Experts of a small language model: width 640, 4 picks a token.
Below are experts of layer 9 (counted from 0) of a mixture-of-experts language model. Rows are named router (the router's row for the expert), up (a neuron's input weights, with its number) and show model dimensions 448-479. Each number is 500 + 25 x the weight over its row's rms, rounded and kept within 0 to 999. Numbers have three digits each.
Before each expert's rows: a language model's description of what the expert responds to. This comes from a sample of Wikipedia text that the model never trained on.

# expert 49
Description: Hyphens in compounds. Hyphens joining compound names and place names, e.g. Seattle-Tacoma, Yonge-Dundas, Henri-Marcel, B-side, plus capital initials starting names.
router:482522484496518490496497484502474492514511517491454519512493470500471505480456484502439504500493
up0:445458492524514482451481467547505549492519544527492467521494466516500516494509494464463486490512
up1:529509528496487488461512505501499531540516516527522506498468476505454511570535515523461483514489
up2:506535486520521549511464484510518494488507525502499516505465472518501522506475522480468523490492
up3:477468483501472483468464504505482511454506474534544518502493519514485503463512456522537506502535
up4:555541513479490519456491503524489480538517488488494467514459526488465512463520468514507498514486
up5:507480511502470511509485479504485496494505540483487543562444536512464518528504535476515493488508
up6:515505530510463522513495520517522503479518507527488508507510489552514517506535507437513493515501
up7:507494479474499518530484494552492534499520490473479473486490499485487494497508475535475492496516
up8:507502500495499530478524514502507518518513483506484532458522489475503488469522508488471531479515
up9:546519476521432557503493452521498474501504442487557518519532507494517499528542522520557519500495
up10:512445486450509491496490500545518521502461506534510494518490491469508481515533475477458482529470
up11:471480473518454490505537494513489514478521489505467455486496491491530485493505507515514465515508
up12:450512491455503522476498490479436486496506504480497523515491506448485495476498499458502478507499
up13:473449485486505536509476512504508494474478488532531502490515492486503505514512472508495502521474
up14:482493518470487524502472504500482530497509480468509515459489471485455536513520485511502478496515
up15:510478494473493488465510505495503502510550503501528527546534488572503483512501490541511462512523
up16:506516465498467484492451525516462496479488530505506499500503515485512476467519529493514516519557
up17:468515548484486483527495461479475511463475509513484464477451542478441511520482533502449502473501
up18:517505544530506503503509495545489502491540521467472498454552490495457512522503505523516479484483
up19:543528526487508504537522528479459522476532501503468483451479487483510525525499508493458495464494
up20:468509515497503509533512521475544520518502526449468504474481471551519499509518517490553554503495
up21:496529473527503484500497472483458472522557528489444493508467490500500471498477476474459500523526
up22:503519519468481521541482525528508463519542466505516506544502497507466518506465480532457518475451
up23:485528494441472528524513469518513529473497493500475512480501472493489527501467490505507479484471
up24:500462505507515490476495502518490462488506495514444468491452475507512505511536490504461499480514
up25:513483459489527500480552456467476520478466509518484488548524491499484511486473490493516469540518
up26:522501547478528496480482484494519490549460545511490511542483526502503531502504512498468468487503
up27:487477448460465505492510466472517527461516518507500523496476465523498514493529519512505509510494
up28:516507497539499462481480506495491489456483517489465468479520525503509489514495452559503516482511
up29:495497523521515527494524486502504491545491519522530516511448519502500511527499490501531450474449
up30:500501510530526521525467518464494544510502503564492500466467485538488494521477501461473494499483
up31:502479477552491477510489497487512464500533503526467496470476511511528502519476504485454517544473
up32:445494467506491487457458477497483495485477506495503490519450487523507505500461503497455488462516
up33:467553479501494509477522523451496520505501539488524527517472486536504536522514502485488523502499
up34:463492512515488473495501466539463498476536464492482495473552475523557500508468492475528518505466
up35:542490485511470528520489462479454502494512510526524503492493497491490511474519489511476503494478
up36:495497535530495481516504465513537519482469528509491487500505505475492493456456521481468466483487
up37:497511557532504488541504479480500497465456485487447551522541494501504510476500574527524472468474
up38:542553521528493498511488481498502521529489493528573495524528515486452532474525474491525526485533
up39:517510490532465480503497477461469531538532524502504491565522468513483501537493495470477510484508
up40:493488514491513548485538443485535533547535507524499540510478462511533499506489492495487544487536
up41:516464527499541532530497514540472527472537473517524498487487495499505519527502493505506482516511
up42:497517507518470537464505517499485494520518512448540506529482506509497523487502508504494513505502
up43:489527506493504525482486487477478571542506511432551503535448451456510521498487499471559465469489
up44:513524554491522440522472479505467494455479511531513542510517507464475549510522506547511482456530
up45:483513511485541479504495485501489460508536507486495547509525484528559538491542497499504528482501
up46:496496508509482511505504499531494501462508478474454480540518486516550470512502470510501499512511
up47:492530515523494506503507487507523480474466496505486519511476500510494503503469513516541507485514
up48:456514455549490512525520511530528499519459512502516532517479491525448509501547500545521482490480
up49:452548489527508550529505536497509483495474487489517488480523479520528484484564489487491472517468
up50:542510524499481497537465506490504480502500485545448495477533497476516466527516506521518515505503
up51:490490515493529563513502541492487484492516452457513546481523457512476477496445547526491492513501
up52:502521489495537490505460496526492536489496510488481506463508538500537523510517494475504506471495
up53:489522507517470463524453493464539521502501470493488489525531488520519528490515493536497545501490
up54:499463505514483506519497534499507504492541488477510509451490514509508539525548495519532474481520
up55:503511509491522471465471494494526467501488526486481492481492528525479502490491473478493482539486
up56:478520460552469486514446466516454484549554510514463472506504508495497482459500479500546467464497
up57:481517475535507525506497492491530481499476505485537514513516489485502478501497479495505476462531

# expert 37
Description: Section heading markers. Closing == and === markers of Wikipedia section headings such as "==Behavior==", plus opening quote marks and pieces of non-Latin script.
router:466502474514475483496540465573509492486475523468457487513511459486463488475504465527471534468478
up0:461496506497501491508517504533512521502502451516469501500498504534511493504499470485489479481516
up1:484492487533487454525530527512519487447496500504514471475478539520493496505505512492523470494487
up2:488541508516486501474503476479505511439509486528504509524516450485536497491501522545504500533480
up3:505519509517526505503477529487475451495497498521497497497517511527522487504521482457482478495536
up4:461486469476501498534493474492506519513474486480496492492455519484471485531420512482493524460515
up5:495493470482541497456525534491507505483503512488516499462460509529531519489537532499481481506474
up6:485529487501464436504466514481518488498499446523466503548535501533522511473476479503521502472534
up7:500526523480513482534528515535459483488542529521485531483486449471492527525491507553466506522485
up8:517498515519525473508467491451508495515501532530460521530525515511459471490502565507526473528499
up9:537507503497486532539550497487461527504515491455495538546509481482434490495500512498499490481533
up10:521501537493454483534499508488504519522537509472479492532523505505515477483503500533482589543526
up11:501551529482499479498460523513487494511481543513498542494498545515512496516510512560511523510532
up12:515492523538475530502514497544510469548476469496485478509512459475469550493533483532505485533470
up13:519485506513496466477539499515505510483460474498535488503499483553481519487471499510492493499518
up14:489511513518515513517439501520481516507541483441471455480489461445467512486487497487492442494477
up15:477523519509527475484450493478486526504502470501446490531457511521539505503490488544501527474522
up16:528514478485502468420513554539500476495513448554499523518468478503521497473501492535502485488510
up17:463487495458539521499520564508500510483470469507517540547497548508460529508496528553546527485464
up18:497522490496492536539458504524509485486466505507441542496487511557464498515484495499477483497480
up19:480514486519511500469531439481496507505478550489529477545498488456508519507478554531509534533478
up20:531489492498517568494439520518489510538519481528493553497459488460476556497498491508476500483508
up21:505492452515486490524489521442490512488459545495531521497504502539529516496541480459508498507518
up22:523487507519547500503519488513480474506498521497511509508500497454495547480533510494496486519476
up23:504519499469496482507496485524500494495489504491440481557476460453510480485518504477496484504527
up24:499499515548521507504553440484553517477460481500551493522504460476479516536526518530510492458472
up25:461505456513474508508509537518532475465475455502534450509530469513529464449511481478507483532492
up26:482502491464425554475522498458526495499491488566479500487533468524470518530499503523526515489494
up27:476533496496504526533508496461505515494573519530469501524496512460455489470513516527463510480478
up28:454506492500496553505487503533467486531491499474530545495531517488514522548494485523517514541484
up29:508493450460489505552523529511511519508505524515487500529517479528488508494520482480495508493490
up30:461499536508508495474477496479508444482510524520462573540514505480525522519506494540519493513499
up31:526482495509528538494488547546464513519510445531509515483459438492460504512526476512530494484514
up32:490519541522497494460527540530513492501464532516511491499516474531494524495515506493502498513439
up33:489507538472500501495507485488467521433511473496581515516486474485479540504509503529510495498511
up34:543464529492486505482522542528520491493495548472519491490506509566508512513469481476520524479490
up35:458496500494506520492548507469538503510507510504501501512492487498511483523488505501483477514515
up36:561529491480516483492535515512478514517467522467478515520515499523460461462523474493489499451499
up37:470486514508444462468506524470511517516485498483464512558474494528495485515434504454486515496511
up38:485491486487473497497486520499526555491504524528507494494521516531438477522490536513488478523532
up39:493467515486522537533534511483511481500534493501521495492478495485520526543577487495505519508460
up40:521497511500514527488461493478522505513481521461497461506521515537529526483468497491462477491490
up41:504547499514454510509482511520485439518520471513476495483495490458465484502477551547455494486514
up42:479502489507453516476507463511480495524495466495520486498518524456505529502492498537497470509541
up43:486470523484496474463527454526530518529486519516506505500491479500500417523518517506466498449554
up44:492508490502476515490536532492521482438503461479533484519490503472435520504467523499471469509538
up45:529575507498507487518495498451506436483473531507428493488509528494534527490523485529501508508517
up46:515547498474464521502532480472511493505500500525466528528522472477509483455512502548482522486501
up47:445471470503498505491532476484422509529532520477493514502535414492527501504512526474514553483518
up48:498487517495473517485522513483474508479524546518476483545538494472510477519504479560497471535517
up49:531462473527475494493508469506481479487472484471498532522484518504527545491491538486504498484477
up50:495534453452479451516463476496512482494510507477468536531471516489501496455465493535516485491515
up51:487493478514484502475466472500504494498487451482484532519513500502452485478491520532484525536524
up52:502505496498486519513548476535466503502503499446497500457497511535483510506476488475455470481469
up53:519500498473461446500506508522507455502491515499481483537502515487473504493488518524518495502485
up54:518471499470505524449484518508477482518510482494474523505519522477561547555527497506488499502427
up55:481527507454504522509485510492504501493459515535478489515494497458536472498477514503508539468534
up56:546536542485495497511479522518503496514503519479493536461497532521503476456543549498499492478515
up57:504529506479507465473504458502508506490525512477523533498493511497489493495499539522501523460466

# expert 7
Description: Line breaks in structured text. Line-break tokens ending infobox fields, table rows, list items and headings, e.g. after "Population (2016)" or a table row's closing pipe.
router:442465486496518524513498501525508481492494513529502530568488500489478482470471494527497539506493
up0:509531512484463518501474545484498500489496476453521529464465499525475485481507505495501504476473
up1:463466500518497472538529534483542462473467471533499499513458496514499494484519533504478467530524
up2:495463493491499447507470492438512541516507488539485532466515506494507484550502512498499524484485
up3:475433513479519478474510511495532511462503480517473554491487461543496541479501514503492482479495
up4:509471513521546449493514513501525517527495476487472469500466491500492512485501513539512547482485
up5:499489470466502495482486496492526502483529503498485487532487478515456521541528500484419507485517
up6:464506447504466492506472472493529517475431476473474509495504518538468488486453475528451518489510
up7:519515472544467510466479449518486493512490473515477519495522478504499515480503454523502504487530
up8:515500532503501507519501484513523517479489520514524516464502519463556489518497476529529463534513
up9:529538509508455510489480480462488519454515539533503541516506423441514478522514528494530523473501
up10:461517509501520486472539507493487496491472489533500527488492499524514482509510516541504492481509
up11:512481528539458543514503512544479522478528496463503512490516484550501510498476451474547508445556
up12:483496511514511485515533520565488494539471504542511484465441493466476521511542494472534501510526
up13:493521506477499532559537527496482472464475464508499490527516473543543518500521485589465538473459
up14:498521517507472475491485516523510477486473512515512469481472534493531507466507490505509537496517
up15:514499468480507514510530544495500508496472485495510503499493456479529517462451502438489509484511
up16:479541471467458482518532539495541454505507520500514496518514543552487503536530468515458540506518
up17:548530483528541517490524477536472506515510475475493473548512473482520500511519506498532488490509
up18:521479534547537521445510502488463508494477506503484515536493492476547526472467484515500500518510
up19:515523506488468464490495515519503504503464517498491445522511508469522572498458460487483445513498
up20:502538496494445515476519514509538515517525513504535537471489496522518501486482515455521544506499
up21:479509501512482522521490521508478479471544515498512485492455517501502494521492509509527481532556
up22:479468511510493516479509489532481471499491521490513545485480454473517531527506471501502499504491
up23:525505552475561488487518494501497479483491494499484464471486470542501522484528492538498520474501
up24:505462477493484482490563521488495520513508507493508513503489491468527493544523506525475497510505
up25:484505499510522474479530478522529542500519520511499500514476481510515519544507503478506512551497
up26:509547549527490501480488510485498503473482500515535492484513529497492447509522464483512476526521
up27:508466464530485497498536575506503501552486485508534498457479536510515499542498508532489511527471
up28:515508494481504481503452508484493483494467513542536505541509494550509514498509487510515526517499
up29:456521495503524509502537516475497526485493548513522509512466482537538490487519476490500487498483
up30:519496557518430509504478502495505512506489477513535473510453543513476495470472495496480524538479
up31:480466462494488469503507519444502501536501537505525520516485472492471541534498487490483528492483
up32:520454490523450496466518519462453507464523461537496495541504484505502486527521492479487544482489
up33:520503529505523490517533523470521501477470490489495477538493486484508545442487541481483487493455
up34:509473533446499512493482436487477528491475512504536479516512512508479532486489470490558469474461
up35:534498509528452549510477521539494496523513504504537481499540486519492483445505541499514556524508
up36:495499525526524488496497474479483500548494488536533494565492490493514486515524526557515498452497
up37:531510508501487526530501518467460528529509511525506463541484483452564469544502462486492542499534
up38:474477470505486518495534472518494544494477511490495455496488526474498501504525523520480465534523
up39:520486502517488506463532542483527491512452518493444472529486548486509509513494462471460466484490
up40:444511473504471540540486485499534478531517501485534509482537499511515500508489471535487502497498
up41:483510496500514499505473500531476451494518514503507489479526492475489498512487466525460510470440
up42:500488477494539532502451511526493572493500483506500524465500530465492504549491480521478486540507
up43:462551498498513529487493505492494514475537520477477499517501518514545504524528464479485525509561
up44:498486515485498489506466511471528529481518477533523459486480459512482494514520496504482496536510
up45:472522495499478471492506445493517508542565506525485488520519517520495523492490455500537503502432
up46:513463522505513445479439513499444494489506493537486535502505522499523502490458493500470549477535
up47:477494522534477495486496535513530475463472503480508508522490505521504491560515472483519527451501
up48:529465494467495516514531493506522539521466470494507474492527490503516502520488482515524471457500
up49:449460510521537552513479456501492493480500470496479465505550481466516529490511490491493476476478
up50:484485457530494497485497498526552536487542481464538455519451516483514503499509497563459496513488
up51:537490547524529471493504565454504474468467524534538509508502506555500470483534475475488548499485
up52:472524511497530491469456463459501504519516492542505505485494488505482483527476516452475491518500
up53:505516543498524455468485499479468436515541498518502531494504500496488535523485532474472470483499
up54:463524473524483526496506522489497501523527462493516484500491524532517522510512484508490490544534
up55:531459530453510485472491471470499518532479529510505497555533508481484471499477448487489455508492
up56:496515513448482469513514509490498492514529517524559506510484488525491507492505516499495493520525
up57:520546454495478515492492513473510516492492519489475491522527492506531503505506517472532499519508